config.yaml
d_model: 160
router_score: "softmax"
router_logit_norm: 2.0
norm_place: "pre"
rope_base: 10000.0
lr: 0.00633
warmup_steps: 200
schedule: "wsd"
Below are experts of layer 5 (counted from 0) of a mixture-of-experts language model. Rows are named router (the router's row for the expert), up (a neuron's input weights, with its number) and show model dimensions 40-79. Each number is 128 + 24 x the weight over its row's rms, rounded and kept within 0 to 255. Numbers have three digits each.
After each expert's rows: a language model's description of what the expert responds to. This comes from a sample of Wikipedia text that the model never trained on.

# expert 39
router:098120140156174142133101123113133148112147085121120102107122129115128122139110142128072134165134149101127111106125131134
up0:119144080132143105091166127156118138081107148158138116175119127173125086120101130111105115123099154124101090129081108128
up1:130127118134133120086135135160076139129134136103110132117126128133107141134142132075148147086126150160107148100111109092
up2:112141181086107121106119096118156126108138124097104088100122154114137124104171118152145126109109159157130136090147092097
up3:126161097154125105167137124158127116089126130116126147178145160131164136119135083120197123115143141093120128153161102121
up4:148124094150161131095119108140114136178117133179166153149140109149122128173152157126159146152152104090150129129119137142
up5:119128098095159148091111145145138091093140112114127149112093094075113162118145090088121127115141128171106117127139108096
up6:121148116106094152136130072113121124111107094094101173116143128105118110150095146119160062108146118126183107144127142144
up7:138112126180122125115103087157116122114125127108123176137129153126142088158111139134137110101117118128172114119127080116
up8:158143137133129131117125134166130097133105123136152109150152093123133121128146120103128093133144106110142140141143168077
up9:128105171106114127185135110152103073116140149119121149137158142109153109103102110135131097129141082137101138112146196146
Periods ending sentences and in abbreviations or initials, such as F. Supp., v., No., U.S., plus question marks and percent signs.

# expert 50
router:151125121101107160142138127119129132125181112186145094109119151139120121138161159141142096155146082108142128100123096111
up15:123086120157119154094134135098125139156124105123115102121120125071102145115119123116092088159110151139121126133094139185
up16:099166082127091115156173101131089085124146125121130114102101127118139101115110140097116140151145073098135132129120093116
up17:100144155117100086155152092096135129134138106182136108053120139137131150116125156114101103122172162127127159123099153086
up18:124146105128125123207119118156138117087169140081142116108123147138144161081120147121136113151119069181081113103101166140
up19:145152124120129144169130103140176171163106167111067128148113124154094115124132096124092090152154094154124108126181100151
up20:159116144130160127141135093101133121113154145100122119131170113108164082167097103111158145126112124135164145116150129178
up21:089103151147093080160115138135127101135150137069129141136127096129153101119119135135082160121114099098079145102151070111
up22:107139134098116178139133158165098131111172157096124125132110102143141141159125135092137135133112085100106119144166158124
up23:141115139117149204157124129134106101142134176161141174122082135160144160161137182112127105125140093117153133167122154161
up24:118110101126142140108059093100127123105109118204164126105110125154123153150112101125133130128116135137129089154123129110
Given names and first pieces of proper names in lists and tables, such as Tom, Robert, Josh, plus New, United, place-name starts.

# expert 11
router:095093118156096098124097107135100080142097106138130198087078085123107107141095115144104155122095094132105141137128105119
up7:109069129158107158122127121125113139115151105093118154120115084126127094168130098124098137127201108130126146122094120164
up8:089137129173119169082122136122127160119147074129115111116114096141089131140088132119132138100083145153130129136105119109
up9:085128122113113130107146137107083109115125146126120123107112129122133113138139118134155117069143099101143178126115108110
up10:098162127147079129179104104149077106138140115160113105120108146137140088132128116137130135140107134155139159168128151115
up11:129169132140131126112118123126098128089151179115132137103142101130110101138120112143117157103122158120145149145100137118
up12:137118115162118143169112125145116116115144109110114117103138122141189102132096110113137128100090149148104167117134110123
up13:093126091110113121115088157100113199127180114108145131142129128135181102130138124153138127129133117166129141165067131096
up14:118120131189078097144154151125120139163183117093145122103095111095110116141182099135094147141138134142116132132180146151
up15:120089129128132173167136120183134110164127098107090116136097106140138147135122127105154061109128138113131171138159100135
up16:106132105082096099140119130127101053097146130147124151095145096125165132128132102111087191123144147179074083133177139128
Apostrophes in contractions and possessives (Don't, firm's), plus field labels and words in infobox lists like List, Category, Species, Genre.

# expert 9
router:129161134151132145113122152121170128189123152123075110086106133124138157138122088075152156150152107112127168138107133098
up0:101110104101128122151103125130143121136149122152131087097106085172165115120072102120091146106140166147087102127120116115
up1:085140140094142134137122124166089100146095148152158121127104140107157145157170145145171143144123145155188128077149171145
up2:108131138120138125139126148126123151123148144133135153105105137139120136103147070130107114146115123175098092108143143078
up3:144137155140090138133098150148136138100128128104116093117153123123111115119111145068132161147088120137149121139106151147
up4:109137070106136106160154113136154108125132129126151143130160110104103091165124120157125121141105154133122111148115114104
up5:161148160173130149089132119110085097167146101139131149158151129104126118107093156157170089163125128081067133129131135142
up6:110121158105138125157142085172135129144150099129150112119110093134137117136100128105153168127123133109103157129136115102
up7:146152108130135124111150119075111146074143086108097151158126107126119161132121164128149163131109140098133126133086119125
up8:139113090137188139188117137164124123074151103148095127145151117139073099115105136095133113160113113127110147156120159149
up9:146121143144146111115144137098152099160134154091083122176087099133091094102155116099138128125161147123136121120125091130
First piece of a word split into several tokens, usually after the or a, such as co(caine), comp(anion), p, t, un, inter.

# expert 4
router:135142137083200098128140113115101144170094148103143109128133141139138093119136098089132134118116139119144110089123138105
up15:109137205132097103115132155137138171113104156113108143131162132137138126150144133109102115163174148103157112089135098171
up16:121093115158101133118164112151073147118094109131147126151151115144141090127102110062138149120134101143143081126179124113
up17:131131146085082141155089167165107187118118152100113133132104147158113107122142147129092095141134158104141152092088169092
up18:077077119153141115131134115139109130142102120119120100109086120186126169132131103136155125154134136106168127112118099147
up19:092139123127150100037122101126129167083152098130103112139092079162153094143094163129136153114166125110167116189104108115
up20:154154129153126124105178121127149108175121095163115100113137172165112126098164165130143139148127099117116119092137151114
up21:150151140121109115158096121120124123146112084110105116141082130134110094092111117106158147135118110106151126173157120151
up22:160137117139120142073119121131111114109109152079131080111099129182133122110128146091107124098088145098146145077111100105
up23:084117147104118130083136131112162090153111166090110117102113097120123106164095116126131115124114127100111107106125116101
up24:103142154121108121110141149151099131124129130116118118082156130145107136130149145138137149130152144097115093106111120134
Single letters and short pieces inside rare names, taxonomic binomials and foreign words, plus the word "as", e.g. Constitue-n-cy, di-x-oni, "as part".

# expert 20
router:120144133129109125105100100176095131127129102081145137106120166129131158193117112166136143130132140099141101154141104125
up4:119152095128101139134122116145138122134168080173143132051117086144136091106099099136157133139084118147123107133115130111
up5:080119082122101112117133114123162095129125119089127173153111118144137119123165130118137115120091107180155096176128127181
up6:136172186104143118121116137112140091150165123095098127147100152111102088102086146128146144128165135084107123116068108107
up7:133146103110112145142145141156178107099111146166097147188177158154107152119126179174149121146118136113146112166105159124
up8:123153128138132125150124106142159094102144129147149118179105140126108142149119133122113088073119123118128130149089169099
up9:128121173168136116128112148128130144113126166126087076104131139107096138128121161117135125143118176121155155157147147130
up10:161122138133119117142100081147114094125162140085169117096071114127110119089130115118147161122112116121136128131148161159
up11:096091104159144165158133119139126130142116095150151116128159167103094086155176177137108129150148127139156120094091153142
up12:150114118089112153123165170131096096142114153151144152139140134135108120097132089155088105142168146152139091164148097148
up13:110152124067138101133154065093117142095137111134138108146115098119126085122124113095068099143114118146171097108093168107
Line breaks and double spaces ending table rows and bullet items, especially in election result tables and infobox lists.

# expert 40
router:178107126180107087110171096141110136101168169165113107141112182128100141141144177136145158123148121125160090137130137151
up0:150115122120101117124137148166064135114177109160161123138121184128103147155096145146183175145129128159128118106125159178
up1:116140130137129134066132137079136111143102141095147122104144181110157125126118140170136137160122142155117117127121085115
up2:138127111099108159190098143166144180098113157121129083142107151111107140152162148146132190112134154145092106121138112130
up3:121129135171120152091116146172155127106091114124146138154109117147103142086151147165097145122105134145111131127113133115
up4:113101171155158113089161158145097107136127175089113109149098112100093126114121135118134124133149133117168133145141108166
up5:105142093120138135116128130135159122116150134117136170125163126175126137142130152139152141126168152102118141062089158086
up6:180183132158117128159189136166099149125137130159184146147121158111143115139129120148148167116163105110180160096129125145
up7:109119127116151115136139121135105127118132110136104112103144120181130130141136131103151079104110116114132136163109100138
up8:147144135122079142144140157148164141107162145083104124107108158119126153158150084108138148163187105089110114163179124091
up9:083173116138153123157108085166161116120107120117148115111123149130137154142193143133148126118181138109144126106124160133
Adjectives after articles or prepositions, mainly direction, size, nationality and status words such as high, early, German, South, public, local, right.

# expert 35
router:145122140112146106140121129098098153124129119146115101114181134126098077134112153151147087065152132108137167152143139116
up7:109099119117118145132098134092109136111140137085127129103161137102106154166123131140110146140138134130155119125142136096
up8:124126101116127179092149114135108151103113124154147092134119155131094095129116146148166092144132115124135114126128138165
up9:105100125125160095142099121089164166115156137129161149098158158140142152129156141141146111116128080115107132131127157147
up10:133133136152122102119174187098120097100134093135131121129127123098136124159150108172147107137106141161134071150099089135
up11:067093123154110104144120139104112102142128107141151112127099106142156137126163138108136147147105099097115134089136157126
up12:151134178150130098105093187148124151115139141149060134102123164140162132075130093172149092140132149159105141115149127155
up13:101083117155094142110082120134098099134116148080101153091156139114100080128160116140094090158137091138128149129129133104
up14:172110092140186136108152128123121120146117117110124115156177142140183110135172092077149128118139136119115096134184132136
up15:108177167094120156124129082120115145142162125143133109114156137127110136104118164139140100127146128150160126143115107089
up16:113152111141168134150098124116118138172161080114116141119148136112155162146137148153176137125104124122060157133117151107
Month names and day numbers in dates, often in tables or after on, such as October 18, 2007 or November 26.

# expert 51
router:118095095106123115141121131129103159094167109190164128119147119163131121083106168114097115146118134124110089117148126117
up0:102127130091133133119126154132139122089126151162143133125146145165127128118068151135136106161144108195071104140120137125
up1:119121112132084141085150142109151169098113149108151107137106128136134161083075127126107130117157149134121149078140113106
up2:107120132098086132127151107163131098113085122142133172187129111084160156103090132110138113173061126158115132116130095108
up3:143122122126152141175117148152151155136102155104142109120125147148077118162062130143116113124129137151075180144146122117
up4:086134123133164138145106118136096156135164115118128158125121130185123164118137132083132122156151118170120120120118100170
up5:074139111141131132048122166106100102126153086126119144155128116147149102122088115141140117165101135139134144127127116133
up6:128137116164121161095142120134107133173089150138143094095096123119144136114104133127123089155070072114132139140124088109
up7:121122127103111124084165150150138102050155117198174138102146139133128124134137100146148152136120129144113123110137071159
up8:144131142119148120098157129152133104134134076106122123130117165137139130120149144110111095111130121145101124175183135141
up9:145136103115146111153157147103123149127166127134124151099133120119126109131124154101148126143140137137085116122135105149
Scores and statistics digits in sports tables and results, and sports words such as Cup, League, football, Championship, Stadium.

# expert 52
router:104197126147127159138136161164103112126101152146137108153152154152133101142130143112124129116143160126112128181116113121
up16:138146106155125120050119140136118150097106132124114147135167105141067125121152134159121152130168135127128122145065158178
up17:159112109138107143155157118178134142143111118115116104170139135139130067114111137134080084117153158116106128147153107137
up18:144171127137116135135111142122106074109112135092116163164117115134159124174147110168142130111187128101110144174110118138
up19:115109113120098107171116109132118126093129149124150109125145097143163139103119169158129145137126134132130120111125092155
up20:127104145115174117146082111145110107168123112113141131134111144123125071171137135144078144144156161103132134129078129140
up21:115107095155149163110127119127114127114133139185142160145158164115154145136132158141142128101139132156106111090145063136
up22:121157110119148105147118125140068139139130084122146124139160148130130151139130104184118162128153137095150122150125108143
up23:097104074151084128127108091095121157116152168134115108093114132086092151123153142147136128147171121108086152152141158106
up24:122162145125129158132084168124111137136100133134128104130151174171138134190146161121142110111126119143109122130117118126
up25:150097170153085087082074075126103133149132179135127151135132097144110091131131152135156135146133147117146118153116127143
Plural endings and plural nouns such as -s, -es, -ies, years, games, points, often after numbers, plus some other mid-word pieces.

# expert 62
router:062151124099131148142144133162116118119146124122114093132112101161137115120122142137099112123095136088142140171069100158
up16:122184096098140106165149138122117157163130157122143129127128148118089131135165171113122137190162106105169135119147137125
up17:126123133109087144083133118108114149128134106096124126133096140143105113132125131142071123119140123123155131070166135094
up18:155117155135103123135140104182153141123114169069153102080129131126112126185128133126125150135150129119160125157128144161
up19:140111163145167182145115149137192091102093111140101126147119116123111121142115141106129133108139090121109129101121134146
up20:132163081085121081160070161089110137117133118110123114162115141145119102171137120115117116179143117094147160181107123059
up21:123111151122093166113126163127134134123103105155116146118126103178160123123137101187147125082109115143082131143098132072
up22:084131143144127122212137141150113124138147075139103140141106128154154117137189087124097147156150156125122108114128128163
up23:137102101092142091077131152118170184093133112123116147116077096117124177115101088082085110149128189103113138124142164121
up24:137128169149147144115132126134126130123109137105156110109084139161167131123124133139160106143137183132144155098105102137
up25:133151138102119083111154175150142153086105147116108128092132180123100147140108125150081113104142156141129137121145094112
Plural s and agent er endings plus group or person nouns, such as cricketer, team, company, player, club, institutions.

# expert 46
router:130125105170135133126137140141131173174158139174141097134128130118105119121159098119158164119116117146153148181167138170
up4:106083081168149104087163047128167100089141160116139126138106165110126126134136142141093131128100097131155114211107119124
up5:129136128114144149134095115124102154142101116110135117114108154147132120172143138092130127123100100147163112098182102140
up6:164085135114129130091111161174094132128120130111203177100114109136149124150120138154138114115074130139095156147091130120
up7:137101138140128141101122136155124123111146130114148127120144140127129100162136134144107143160150149160111097102138115137
up8:093129114129161127102088109169088100133108121151117168164145112128127139159090108123165131148146128151086143159154103143
up9:096158124126105141095162122092117124142137120125116158138162161114095147139137069138150070159183125136131111163133095140
up10:173100169110104156124139123123150140131146111067134122125108121161151110097105109112124074107133135113073123142178167134
up11:122148092166167107143149134111122099171126119142105153146161171076057122124161130155124146121101103134119103106113168145
up12:153112142143131088099172102158166120104121148186146108155133118149139130111130150122092129153127088123143136149116114105
up13:136145110127140098125177113157134142139137105119126087124085111123142104124141108152100116123145133154080167130146151153
Determiners opening a noun phrase, mostly "the", also its, their, these, such, local, after prepositions or at sentence starts.